config.toml
n_layer = 14
activation = "mish"
moe_layers = [0, 1, 2, 3, 4, 5, 6, 7, 8, 9, 10, 11, 12, 13]
routed_scale = 1.0
lr_router = 0.00158
norm_eps = 1e-06
tie_embeddings = "early"
optimizer = "soap_variant"
lr = 0.00468
beta1 = 0.95
beta2 = 0.95
train_tokens = 331800000
dataset = "wikipedia_en"
Below are experts of layer 6 (counted from 0) of a mixture-of-experts language model. Rows are named up (a neuron's input weights, with its number) and show model dimensions 0-159. Each number is 128 + 32 x the weight over its row's rms, rounded and kept within 0 to 255. Numbers have three digits each.
Before each expert's rows: "comes after" lists some tokens at least twice as common just before its tokens as in all text; "mostly gets" lists some tokens that are sent to it at least half of the time. This comes from a sample of Wikipedia text that the model never trained on. Tokens count by the router's weight.

# expert 27
comes after: " was", " he", " It", " He", " is", " also"
mostly gets: " was", " been", " had", " made", " were", " became"
up0:133156074138113142139118151161097178158146175142186117101108096135182118150147138100130083116125128108217168126174147133056112134137130126139127091123122097117114148118204159082113129075079102129107137143151154062132088112105148104100244155095206100149147122176096140130146136104078130074162107068133094123118149127129156151217124143122108092124106130173121083097130059140207146174121136135155134172105111126131125129174164119118125144154100047122146110116184102152123129130128112
up1:077179107176123169081108099136124143157118077115113134149185167158142168090130161126165137132169157106106109120136115195097107124071151180110127126138189124141101128123136139165156176155118142143095113122160159203096139115147143120140123175162139078169121135126114094098153124031113140141066116133110112129173066121119093099067118089145127154123158136160123170144108172121127107053220122055183096102146076139122142190126135125101147067121151168148154130082136073081132152126095095
up2:121179161110138146150105114139136128173086104241135168115125147115098128094136134213134193118055122137104120174120113124147181157124149165137079091113132106139135155089087121139145123076131134062164113160134115125122123115118062095075129132134118103116125161109124153173141025122113136131130129114103145207098143134105125085147182096140117122140149147122089177229130135085126133134116180148134095103106085079118127151206088092165151145078136100093133099172130170151135082106150119
up3:130155118126118113141110132111145083082160186097059240113107200138135127131122133109134131169160188107148050139143098121174187102129108167107077097127127138155122070131098090136060142161147116090123117131181171124165184144128106157079128181129187135125137136112145101151151054150086146088127144107108143141118171151126098100140179078090121140085191112137077173120090084125121150130085177165152099137169087125101185126075156078122128159130144122085138122143134179154145140115114124
up4:129122094125120174136167099094186140151099152180145101164131104153064185145132130126088124159140096121095149090077164173129110125123076142150129174060131160127179105079113129140174149115105151063106159165071139076137129138148100126130134128154120124030127179096120103097141145132162079103089119070039173154173084084138097130141105107140143165106125115135128120147146130101184074078109013128128089124150121208116124104145153118116155127146152136098127106093112122129113108074115105
up5:181119092122099071031135148141132084119131149160107126112168116125160126093147104140147145106083067126141091156057088029147191101206099104127143159151157095104130125124098130129102129120146090138111105169095117144075095152085106126108054063143122129098146137142156138129151111184222153101127141135112147152118129127110184116069123171110073109122156188135140095144078157186127151113114151151163139166155108119085078126138176155141166126092136150177081118092107109110150128143095132
up6:156169122019118151127149105122114065120153196135167123113140156129114160085127112160125105124138135164196129125125104130165110117124181135137064109137136169142154158157095124146154132114145064106110188129158085125170148102122188137128163164157134146121158109086072138116129089194122086139151126049130122107155157128030138197127123184104071159036132133134134167105135088080080147100149133107136130083140077170081130127185080186113114120145130127127142112131157122122113153111148153
up7:135078166092086094131198175130130171167155162132125137196116072159126194061142105145155123090137129126036107099126126154152143107105114139145142096185106150146078158114027141123141121176110116127145127111147120172139076118139122152104163120138167126112130127084151084214095094129114114143116103081137155115135111058149168111117128148103125106155145176107121125092159142138080129172121119171140120124143156077153160112117073128174138116128165118121105116218154143175127048060129108
up8:125128178132079150090127147187148136080119178119128079132172172128108181139161196170085127112111167199176133120160130195126127127097128126142134128145103128101125043101115128139128147160118137131128103081107132127199117122140140170102202109104194127114118156193127125144165130140106114144120116060080128165150193141143149140132076089116110103119119100117055154100119108192139101087117136099081118123143132068170080126093140163085106062112124122152154110093069116111147140056178149
up9:133137150093077094143113130073104147070127125133142054139133115163122198126160077136076086108121111132125152145116172152098123165125159135133133171120089102128116121165044083173095144118091108100135133130089091138135106137183133126166237108185068156112130153129123133112151087151115153115230098093061130126166137101132135155121119177145139140121119128152142090143125136175172100142101094169140104057189127116129124129161112118169091108132189117158133153128162134158194105187128066
up10:122083130125128144125169038036122127140128143066195164124184106198153174104182109094168168154082097153105131151093134106158125128108183131144084119168129137206142155097136117123120135157108077116127151096177147128158087157119104115091127153118163135125162124128135144160050121101140153161135132112118180156137086151042157104133119142126144122133086081110140149151117156122101186182099128116141113136168163137155139171133094136136175148132153136020105120112135136043131092147121103
up11:123137125096143122133177140165125112116143253166089098099145185133126124129128105156130173130107149191125118115124137121140110128148120122125133101137171167153155211130111120187152129132166134134131077090100101133145128088143122113113117183176049136012093116171202173129100101135073127114080098086120162150154139154165132190147168163119132096092173099131155097137111151092189126123102098089143133144149140217128099172144120119077171152127091128102130113101153130130140150077130149
up12:132160129132095139118086112136141162175090122114135161149112126171132144188119169109170117107117097198140113111113126083071109203093096165168116158151090166141172134168117050146089136084046141122155102178135147132164056168172164118124106084173098120132127136104168045117056117090088147169136145136118109127167121119165149112120121111135141129068180126120123088164135124130107091162185131141095128129145157186111148124200117100124130117196131136175089061091084145106176141139123113

# expert 19
comes after: " |", " 1", "In", " 2007", " In", " 2"
mostly gets: "^", " Apr", " February", " Feb", " Another", " ±"
up0:088146115069121167143113072070095129150119066184138061103146103139130111083104153131245146086053140145122075084133107188150121154161112114145143112129115109135138118156156150159062124132134121144101114104167111132125180096112108102102068116144138127137133089161189133084153184141102123103148146159139157131127126133141162091134131132191115081137124135171127129149101096153071134004150115070121109132087070132134138140101169144158111119091105128147156155135049112130135154097138102
up1:057137160081140143145152121133122130119180138128161102088162059122143119055099152199158122119138143130141109133171106192173118111122126127148050158144099129175119173119131123103102157127159190071091127124097165115126171127111110094148138044121166136088164109122115106112146152144140101032143141167152128164122158165120138130000148101123176122102123100134133130175115122122144177144140125079156096120145102120174152128143125096114103200121104128130131151212076155153131137113150125
up2:104153166051123118136127126072143191101099103108117122117129141170133081132117117112201166097114128101130103105127143113145073111191160070149121119087089128117158138097129125153081087133076135090064174130183174091146129129108112169118107048089092121117136058157112097087127136136143002163111042076108118119126129182130132142224119157131131124140122116135133180133106133078130154113129141125148125127156092170143077119124155060117120119127136123076124152135104114107150127161163150
up3:143049125136124065138100156141144144095120150100129102144105152123135112107148105134149129146068123124069104162149103073137150146122108128089109154171132115147083162105148119171071174125105146131126127092119122122143110132102095115123123104143165148114120105178215106090127071166069149147203099091127195117174139183132102078177127100101113099201120136195184106114102151141161171080160098118165144099056133077142166183163164125157135187122189093100064125171124144143102127154105124
up4:064129044119125160129146139156186137147141136160202130134091134102178105169100114168132086145116132181152105136139126076109120145138135120125104159124159116179102146128124153129083133125119125122137200092130146114139183131111158111145146114116146090063173091216077104106129138206113133143115128051176175154112112133138081089118159106129158120108133123130090140189168120189111121127067127126136121118103178127180127179226148079138135154098128106163100072116135119205121158165118098
up5:181129119134105146145123139117141171173124120116082064125038113164179122135124123129126126167127122093151215123126109103094112163082114114137138107147125130161174133120174095096167119170128110109101063154111120116198119129092169114113088102130130112112096146175110129079151133158240107121115153143150130159128072112131083093127054104090112080160183088128105104138121064125104125129127140150144147165138106118166120148182125123174121119089081141217084162040112137116103132179094121
up6:125161068112183206133165162155130087130131160109079116160091169140161120121065094119148145125082087151095118147163147088106142141163204138099130159131162144104163092132191117125115060153120131123106134077146088080149190106152116131123119134092164104085152093144139127127123167172098144128115083137198207142107121076145116127138137064117129112110120095117127161133109106128165126098126111120078175092175118099137165123207108131142115121088126160218071126138083113120145188111098198
up7:175149133136164133136120113130127102108148163135134165151092134128106133149152123122139084101168194146118134129082113145092181068131106070234104129158120172131126129102120102130139044114128166140087162074155118116126138140084136127153105074135147114136099130121122066089123164162101144181164153159082167126128180176140143057115138146126103097118136092121050128103077181172133106149119161169128076194178112162129152153114101128158151121129107104150116084099108161114066173119022106
up8:052069164164112187110124165143127131133197097104150115157150148115129117109133115195118136091136073132073114150150132139109154085134115089186124107125121126142128137040109131114146189110166158105151134115105083151138133114089116115162180129063068160128133161163109106075116052136071164169114073159099178198143074167098159090119148119129114205169130168143132166137162082127124140128117110094070097098127119097068120131107131113119102130098154093155068141162152140126171172155131125
up9:191160101165120100080126143167111078097093118114101146114142184077138123130141160128233131075082093092204081127138158112173163131129139115151169159102146121146096172109131133181120137111103156081108135126096186144124091081120136111163132160157116135132113105161117062122149176139157141129060135082125182159117114151197078138164129142104192113109113148177115148188100115118147102071120119114150127127129104173111134139161126100131129110203130090117119044087181093129144172168136093
up10:153131163112121139115181144121110096135099102174153192125124127148155117096112139124105127136099158193106110154163149135241078128144135168104080155218085094119126076135142107149126103111124111136062121124065119169124137129056087069126108162119125089119131136147063129160149154150026139127156102105116132198152110177166084102116103115115095071098124078130165154131121122093131154083140121095064161128130104111138181135129144128159152082090179172110096164127129107119140143176152097
up11:133119128116117137121100141064145115150119156152108162192170116137172122056117131171154120104130121089129128114125092067127123126210100062136117125085123179101192119053105122174094147140156117124103147124118074106124110142127140181149172140113139104149101089133120086166223139172133128145150138172132192111120136210101125081129132131114129154144118129136121183124115126119137111099111018127116124146150125159105116144127117049123084110167221133119098155129114156086139218121105123
up12:126159127108042127098078068094097147165116144129174106128092028103154102147144131133130120110134113074124127128143125121103068141066134123123142121167151147169093125121131120091145062090090147143091061114177172124179115129128158136124113124062135097180139158105086094127189104099131121154126106141124164147147095095080143082091098092109162078174155098124045144131099132215125140091118131090128068177188114136136155187075133126182128132135135128128127132122169137134124154190111150

# expert 3
comes after: " the", "-", " and", " a", ":", ";"
mostly gets: " G", " g", " d", " st", " ch", " sh"
up0:125150126126083070117126118069135144117133120145117185130143116133129127190172203116120151129107140126105123101157084142176108080140079122134081135193162121127104105110116147111124125255116150105114089128127134161082066100122128108109126069066125132133105137138120157106132133128128128152114113140133193162121175139145126118089207150125100081111122220109202122110143152168105127200137102129054148124076130128143183101133145173082089196099114147119110150142130118172186155134134118
up1:103091106104105087108120088129136063148100122133129106129143105238175170167088136203163143074142117168147171153078191079193135159189072091183109103128127119121182134135139078147152136156100110132086110108134123082148132076110182107153146142127100145144121073121121157109137149097114076110110091176163113113127116104148116125146051110177123134184099128164140074186103133135162170082170122106130134089127126091124075177118130172083156127103086126172157121170131125150126122161108114
up2:153106139116129136116129161141169099118145168109135192123100118159130143144166123186127111077064149060179148164068099090096126128082111085101121122121100180176120151151138166128166141112118168084108139200104083104112174128102104126167101187161127156134127088141113124128110110128128136093154129139224185128073127124148098088127160157122108138131155169162076117118125126125113131146126130089069117132203121165060142114205099117105074191105227094115146132133170138139098142181141122
up3:164133124164152156147109103082109139150135075120089095201160148111150105115161145084145077120107151106122127172153099113126113154127148120127185072144162124135171159134155092137135076060108126119132091103184147136181090113193159038118118086116052118128107173156129128126135135078128157173100166122129140164144127128165173053118154133110102150179099101133090140228125097086083124174129156158107101141121070125072130169156124109138145064129064112168102087149112133140109116145139074
up4:086102132074125133081112060126160132136116109129119069207130122139127146151126226118095131116124159141150043104143167157129197139162166129141149096137153139135115126129180164180097137187110217114102131095132135134122126131130105136120112127106136125156065131125135073124130165153133168104070171155119147123166172104191116127087247102184115096127120129127109075137147120111174107124192130140130133148150181151114141096153144055182158103180128167118103152115144121159115129102143133
up5:151070116136125134150090114142129151147123122133174116077074119151131158094048127122125070085102111108162132133128151131135151178135125067081132151146182092187105131142115173157171122123102159082136116112081164135096130090056111140048126116158097144130130197113082151111129138187114100073142127134172116138119132128076168097121114132133122177140066138062127109130081131126144140079107159140096161143142080114134123119104076126133148082141064168145061102216183141173145151201149136
up6:123130149153108087085178100130110080143126121080170106108218116122121122154103061133163124115104117054145191161125130121117101126110137105142108133133137105087093150157176035100122180103204157159136122128178155125105128163129111106128110105162098162157102108116146128139139123138134175097106152157127169129150146116080106115117098148111136097162145128129133141177085024142106166099149128148119141132125089080103155134134147107123142124060134007144129191148147148154070050172114133
up7:132130149132189104110104187131148030116066118153213182137117128132136155051129140192167123115073136156125140079119113131114128121160130109092130123129085077131168152094117190105073108206104112143105043165129123091090116141187184166159131131146113133123136124101127099115174195130144128221122122137149190126133127137088111174126151074112125114098129151109120146125123134149089128105146151165070114114095104099069164105109106144135106110124108133155103120171137110153130086060100110
up8:101018116210131128101169126130156130089107150102141139155157121124117113087120209146142139209088105138100118073111161144117160149121063128224142173151141194134134135088108100148171131116114128096130129127096135118158128152104183122152092069131101121148165132139133136125117156172160128125085125124134115115169139075120130127158093122129109057132179096018131105109118106137111118080114133138125134070115132124166144194057124110178093144083079125129133112105109130142141146144058124
up9:135090148141117108124135097134091163150144103127046175127105142127170148153127175177136146124127124167053149151107102133125135200118168115142124117162106098108102094157165106114086127108071159195130105151129115143098010115132151119161130131121124125079089112144150169142123126130140076101171045183136154150066108131137080104092147135145117096226098168120105135125069134196096143099138138155054154140096124128193153147121152103126160097095131119124186181137163160128112156162131133
up10:096128141123104141142095134189126080136144110094122130179152085154130126135121126109122131140108104124097112147146129154088145140142109091142089122176100176167117103159120116181129156096102055146091113111194111098157125177119141151126141161144213092118127084137157075107121128150138135115131115140185131135132138129107078094128194104129191131171107170163127125150136122129055153190073069142111082090069128107195153133129109066122066039082134139085107080168106117096213149090134087
up11:061115187120102117145134081172108110170090111093127160165127033167082132130126175081080031085075103145130173084120116136092115110126176063098126087113117123224165152137127114150068079094156123114077144136086159072132091126143150188153135147156112126081148139073133130127124145132130172132125132173162129108111147116130137113086163093150130122123099101089120131127112107124138132045108101151128111150110092124180140162130123096141074124098075125150127087105129123104173182170147090
up12:125112133095082130049102136090129113131125180070127172119160153110093157064093121128119095127078130123123109154108124127213117123133138063102133214136158130129114182121100124136128131110089129106136107106169121126182087145135059118093108103184162141131134202161139151131098142087132134123141100102069174186145145128085133138140151103120198084104117113099187133137156130135181088101132127111143144125064095145160135123109180186152111203140168166127101140083096122115129032132092170

# expert 22
comes after: " was", " and", ",", " is", " were", " to"
mostly gets: " then", " due", " However", " often", "ically", " expl"
up0:145138137090118153185107129144148074144167116102123121157118104115128114164138164149130127121136131122152080130174119130138115128123142087119139046095122160178154146117165222127077110129130103116094131197123095130128126145129108084091133149157106078111162137143148140126176148114076148101143140089104114178101126100186088143122040139174073114149090152172180184087145132188159129152123097135147209120125160068060129111079149124122110096102169069085108100114132130118124065090036100
up1:125105076121131128147118182154172086151130149070097164121128164109095132074132148106144128123138037122008163171159120172167099128129082136137125127178111135125114111125111047117118126133151147119083111072080155172176115153144155192107152084081122103097142116126074133078150111181153168146113127158126088051152174124159123091102147198080164149187127109124179153122110141128102136122128125146123146146161060158088119138152109117161116150124146139114160114128137151078204130157163135
up2:137090100140128158091110086151088088047130176160180136135132132129202085123104072133129143121173091158120106154156193132125133116136061147156114110153126127120102090125093094103120119125225060145089124156117165150149192134067115076128134127114146158093131096130162161137092133123175115133128125046120121173174072123173118130107144053172147086128188138116111166119145139195164134136113104109106137159131143144127152092130127119163143115140196101129089167136071124155155173104136203
up3:090123129160121097151197136115129108128142132155133110144142150099136043151128123143159151132125168118117178093159135229167093125129088065151088131145189149207150120119123138112182131121115071141181133167130115121161106113172131107106149123187134121132134110130089180146092135162143052163088109141130133140143134175086163127131145138146183136148129147105118114153109113077105160120106138075155149135097199151074116157133157119175116201126069178116102134093079125209041154139130123
up4:082121174123165128121139119141090141163123126168173087135130113118115108137112125110116137068164129149139091093149150096096105189162134098165148174160082161135108162152128171133121128086105114109101099090104161121106120128091125128040088121134150071175127118113086139219099130156140117056133163102145130187060126130167164146110182117098132127175077152104130171144165079161141135131053184165119173136123149112121129074040143132134146118214166074135141086084144129149104099121078122
up5:114100101102135189118085133193178134161057115104224113089170127129121117180144141090115089095160132132129126168075126160223086110085066117128120128155139138129109133159104098168131120061133129118086172124128121146157132128186168131146154097138125156114095116120145036125181155126196123098123094164089103135116130098120085114098166166101117121176114098133118154123108188144148089071135151085097142150138127130107082173149161137210110132111060155149167164114098144102141091128124130
up6:124122077174159133049160112128120132122172126130147157130132162090163169102106084141149162162153127120103113145138132129163180129103108140081181135142017096135166092065129167108113097125130125119115145145149122184067137138176124142128129125135135093098182128131132119121130086119164109175170127118145166149168114126147114114075128088122166116148196085171177066133090127116134134146128132160156085072078085177155096177154171081151144138160136028162103113127201173124168105123162166
up7:192090122119147082113209174143127149170140070124139118147131139121045095113145131109179109125124145136137166122106138120121127189111046072179089126117132127129086135132091145165204161125155180099178111100163120043120114152148171160143146118127103128062123173158162148138153152122113129136168095120108120088168157143122071130109104111194136090119109159147132085086124118098101151090099136132128139128119137117122134117177136187084105105072201118164144165160103120164119121113103230
up8:128114123111172152076185165126168135168193094168197110144131103146087108138130189140120103117068100139120118163133149119152167102122237089100103201117162124161175175102150129119139100091125084146128128149124131096134134075128084147134138135128135104157124116156130118112119166161164122113164116085090149095116174123110157125129131063183094145125112176168104107157140132186086164126110123172184121186097165174102198090092163123169114155127097185102061166095156122132136126163189125
up9:118108133145127123121174137093095112140144124171071053168192140180116114056099171149148121118169099210132139130128113167179130145123149114109143086202190102110144169116130204135144097114138127138137125115093166182139071114102092131047086119109139110136141135097141198150051130162115135111117111131107130081091182052156125104124131148143121129136102112111117109098107072092101135102180142139149121113076118186113166159082072085182115103174103134126126117145121154120139062105108147
up10:127122131086103168136213149133148128132142126229145120159152098117085111090112121130155128128113116129111142146179130054129075195123055142170147068149099159151140105156136037140130124112123224132131005107149109120196160077144131107160144099135061136121147099129179126146108065131091136117150143125102138106151174178130133082141189116159056139137162103121156127169117157103128135169117114116124098101099097122135117152119079128124078145115115113135146141152157126160112122147126126
up11:146093163135129158103147128148165118153129065110126054171163119078219140140128089084115178131133137141128150134165162144161124118148121118152128187081147146118165092118091075128122139082146060144131185086095099100109169098129119182179123089145142122177173119158128120109093111112100106113180122138162181134119150159127095135075152118131092113162166162110154099115144066146130148158100090149141061076192140149116130169157143059124141150122094028154124142088130077116145145202129157
up12:089216101138111112144101068140132113112101162048112122116104113093129125138143153093145133099075128070110136113090080098123093179156172142140116111099119154152154070194149134159152126137127150149133155147036130142133114096143140143166145101109099131135057101111156128169099177124185161136138084074136141087192099097125097125168109123145174082157221115172096204106173178148089096144172129118135138117139107123109178130132088174153122102152101132128118130155124172147134107201103090

# expert 6
comes after: ".", "–", ":", ",", "′", "°"
mostly gets: "00", "0", "000", "50", "100", "08"
up0:148114129119096148143144117147147115120149134140138145031108135106093123137129173102130120116135081135175153104124125132145140122159111150143176089170115109078146151058162134131058124080179149130152133094034122111141113129150100108116128082132128182118117163097160141129205118156113114122126130116149126128181151090062156108128087122122099113126060127101132093108087138227138101096068178137121136127108158015111128049091076193164159128149116092177135136178119119169128121146151134
up1:116102104133125153126154170154142132114120127130143152112120184157110044213094033219162162118137094138067128076127129100110179138119142127119171117132131113101122083114067142125141129197090051128124065138143038105121117095133105164137140084089056093122118107122075122115106184170157110118183129144131149166158157084130129154131143128086135137146121116113116118128138103080143111145128111157128160148181121083129108140123148159092126060095120176095125165114166131144151043125127150
up2:137098131142118124122158138176154089113093140142123072119133166155092099119112113149144131102084117140163205121125183187063149172121079118117107155078130097135126106091155122142124117075143145102079131169126139114126095121085133061201100133125145120202122141149105118103112086176127164134039156118127103142130162156130142113130129148095084152112113069130166061117142000155111053128158100092157114139111094120117095196127087141175089119098130089134144176091124129082135149143116118
up3:099133167114122055165108111080151190145137084159130144125140092128128147110123136161133057111120150184114135141107126134214145076114130101193187119062158095080095154112144159127096103121127126138120121114118109115182177117117185144045134176135163134172097130123127102160070133135112150167116097169148154149205134122171135138095149128132123136159084157146117103172200062099106126122201146130059111117116152098102143121082146154128112129128152098096025133170124143095105159147137134
up4:145118126115101188062158116175191098121140152161122126181092041119130154167130134138173146136137146123129171071140148102155129111114102098113127121107112123127127132132094146102139131179177164122119115115165102107160122173143104142135123110127129137125102142183133146066114072145122143116113121095125142135120155131171106172172108126132140139114178124056123130118109097054127065128102138032127112111196007130119115045153189129162146144136204104110121127121182054159116156152107131
up5:201148131170103130094134183165144133164090094129139153157152125090126094044126061144167113121168124130141187091112114188122123204146128122139160141232141140084129129128095073136110067124065154144132174132132140099154066118126158145089094183181128132137155171119079190147110138110120134180107177154137077054126121123135123145064112096127113128072157157081170158145144124111090130112133144128095112151131150145130064128070163168122114143110141117155096132117121118118193125173111144
up6:149119211116100198070135199150127104095104070106115091097125153132175160135094106131140110123149139169120136167178117094074158129137121107143068148102155167143160151118128143066154170125156131119153065148136129085118133133125119136142106103162130075056134182160123107103125149121130172092143161057172089118108092174086139086063145136120073063196116165094080134127182098152121100100127083146129052202143126107146103134133127152112084130130105126143140097144165107119158106127154184
up7:091132132226103135052135109118121207132120111040141128174134143138127172132115159160146155138084119105115165133133124171145129132124136129069153133132163142113090146152091131108146184128083222106119123185182103133151112100149137180122144135131069117141092127176121200133116123143132142248123156116122140152114101154132142136137056129158068142129126093112107127122071073152043135119158129124129090107144126141113139128151188135144144147162070166106094155137175102141146174143130128
up8:142133168169138099189124106124128123165121148109110143127119107144123155093135230127111144085132151158129097118145093136136069120111129117138122187102126138134129212038076044137067130117133138084112140112100150107128114152127113093095076161084142124084121127126128148126038123091146165110136069137094148172067150185071080166125193133126166134121138157101105095113182082168146166144133100159121131153159101160127092138212172089112090118146109148117149120094096146151127153103176160
up9:162109125159192140121137121161122114116124117070134101155111108119141141180127083194112169105064138130121153152083122072147143130097107097165092100075056114136130135128157216123125120149096107132161163152134203128129118137140044143111134135102080138134053163091147198129110138130194122140168129087078119143135080136106129145158080122134155138129083097117167098086152121127089103095138142075119139155163123130119104126122142161076070077125092153107082040178148121156177132171175154
up10:096085141128103176175148130150042070084124126114131112119126140149133146071060093133142143128123154113109164104087090129140140114142131123095135161130152108157123137076169137071113107128139086179121106127157066094129103062141149113179090128118122141116117124160094109148148116035102130043077117125149095114099163146153082131114103120137172128137152202130191084151163115156123093083120133152234031164127123146129085121121118163090154136085133118085156105078115074114124142126137124
up11:167167132108137168119168116169166127086123155137097043051125147084127134143130106131154179158132124168142167092172102127087169125116119194145126056162104136119137120125116155106163082074157138118135114143131152106211131096124121199077158138187138141102095108116130135072154139061135109097129090128125196129136132112145149112110172114124129128086123168127105121102096137129183085113070134044051127140083095189112157066139141108125116103114165144136124148195104115186129163118093132
up12:128130176095144135096156159145138098135125173128128118120127163165126162130156136142194000203135171133102077124139119153133135146168112117142131117036170174128129098159104112117149065128116062152091155121119072119102131126112141133121106125093113129080165150146128161130184116193112105130063109112225105187154123072132126176125117119129150067110130073167113144123099103143136142140130167138121095059120176137131132086167127135126143146097131133151071085151104094190134133137137167

# expert 10
comes after: "|", "\n", " |", " =", " (", ";"
mostly gets: "2003", "1983", "1996", "1993", " 2007", "1982"
up0:113114203148119190104151094189135132144171123108128085138165139142095146142087115132137145124126140093140101130136154107110134166096134112084138193114150145120183101096086086107079127112167141138138137120141132175164111138112117124130158035120081106145093138116134142150156136158124124125186131129121165143167115126140100100181142115109130133076131095161142122120134097129155191000109129210132129099107106056136239138164155092149112149088100127181133189131148158071142158152104146
up1:143130141153118083183138128192130127153133132155165130131172125159112064200154136137149136114116113154135129114104089097095114182154151118144151116141094122170162158192126132148179084121107092075135112163151139103111135106212128115075043133141137174095118134167148125126146150154137137080123158102103202127125111108110149120086082137119147098112128152074088125137165174108147160117113178119123130129064125135040115136135079053116072134094118086164171161124071059156170064165119089
up2:115150120102147147127066133128139160160166146144153188072105176130079176138157129177154093128118085130091132138083172155127091108147142101111122155128127154118140186111161168114156146172127107139015124103151108118098153140123101127100128110129098132121168128127151104100128123147125142123087119050166134157096138148148105162088201124120093097133220129118163161146062102144131160136176175113137080119146142127151120134135207111184078199146148075124126170199106172097127052100125101
up3:163137080156192135114131164174178185207142109131119150088128094200123152176118117131142152134115101103186115132124121189146142134179168107062117122159147136120172127166106093160117044102133136115092140036136094153107127156095121167089135119130098129103133094129123090122142137150117111072130086138175131152094177112125109066095113118175170117130181145179120151186087086174127123058149087176159150094097119094127099159118123093099138166137092101148115144123169136125075057111098133
up4:069132100086158184128084141148123121095170151110106128124178009125121125132132124157183137100127210115169136091140109133134054089120110078143137127125111089091117094156102143015121118104110150181121094147142145121127101137122133107152101093137091122080085101131161125080131181123118108174077112095053140181098139144115138112078155079153095093099115136143107094151156096106108124111195167128089106134098082118212128156113110086182131101128141134133081120151166100133118131112142121
up5:098142079130126131126150114126133060142106128134106136167113105135109160117110123146133101069117187097162078125127100174135064101170095059118092176097126095143152135167082085094108131128129197154082113145166149135136187118088127144130096124131087088113131119105143126117152152153133178107128143084108149170178130128132143136107198035135115071134112160118063120148159091140131151124097137088068129105136099104160063167101169108138123176099192098167105164172128129210181102145203122
up6:112148121078147099125170164128128142143093159112141128177140099150188131122077131169184212156130145083108158132051108138104138143144158097132114148154098163104134121121124084101180148147090157154093114119056139131041131131067144167116145097130173105108136111157092123103136139149133096138137074125104163162144122081167066033137109146133163066121242117131142105140075183125114128106108109164165134113117099123099166153146115159118086133159150072134086132137139107119131106173058124
up7:092131118139117141134124093170149124108169111186129069177130198134145113110107149137111140120112180067097174178130143095114090115094157121159116129129154111083145137067107152116152082132087123086120128040108136128162173137170119114115176107135143121114125065166104150106093185127140121150142135129155101150129213168132159045122112172142129133114112074130131127098141102180081120143068142127000140186123178107134167116114152109172113115108155112139138157104098139149075083117123136
up8:103138140109152131205052114123121126127122106102136148100109092121176133125164099141082078119129095119125097087201146147113125100143094057115120124164058108137108176136107161131160088106122164109066088123140122038072116138105069136121129177135089159126097129129072158114130139143167137108132061127122169124122086136120228135114102119119140139155126139182085066150149128152119129086078127174058095125118074082148101127079154146160106116123125101119106125136165135038115169102133087
up9:122125109126160127115167086138145121194132100119175037161117121171166100132158119155156092130181109136143136169096132144138143137132096127103062112116093124110126169167104147093120075146119092107099143130124144155092154130138169112109101127142117122120169144138126202131158145127142126117083118101144150234147114111171125108062132148113177130208136116124079176135180144187127104173044133110149098146148030129127153105068130091140233125086118116145113185132147160127110088139123143
up10:244167185065126143170128127133132121159136173131078132163143094162126130121130086134113133181149178104139148056084112104096115150148174123092078146168115131141129132132152086097114156104078120128093124133100255125173125143089113127190129130101069096119152132096129114073117094174177143189123154162154161146198137116133139101107109121129145114149168122144156139066131158139176102121120180120066173139149120172110109145103158134150149131162141130130139161114203126147107126119145132
up11:145183100126146121129096154108143104146087194138117108097087059176133163149089108106175134124163093109143134139058177081149108104087081128154161137153142160170126116138074062126123077141120130132103185075171161120143097079105151099136097151111075099137130144126154157111129187118162064119135071140220129152139095188128142162151124127113146152169081137132161138163142120151086160101103135198079156147142110147118138107061162113114143127033186099125084120130127114145075150096123131
up12:116099214074106150033135127111105116140053148158096124106165123145124133118119204141197099108150120141127145145128125125141135137109163139127091155141129109125118052073184108129114117089132176142136184160110104086139128134131163144159116158123078055101141182098130076107096119162158162143160130109130126157163187127140100101156089177128054132120087045153122138142141107146099214096155126117097102131194132132145145153116064148136137139107166139163106175157133140172136087074138117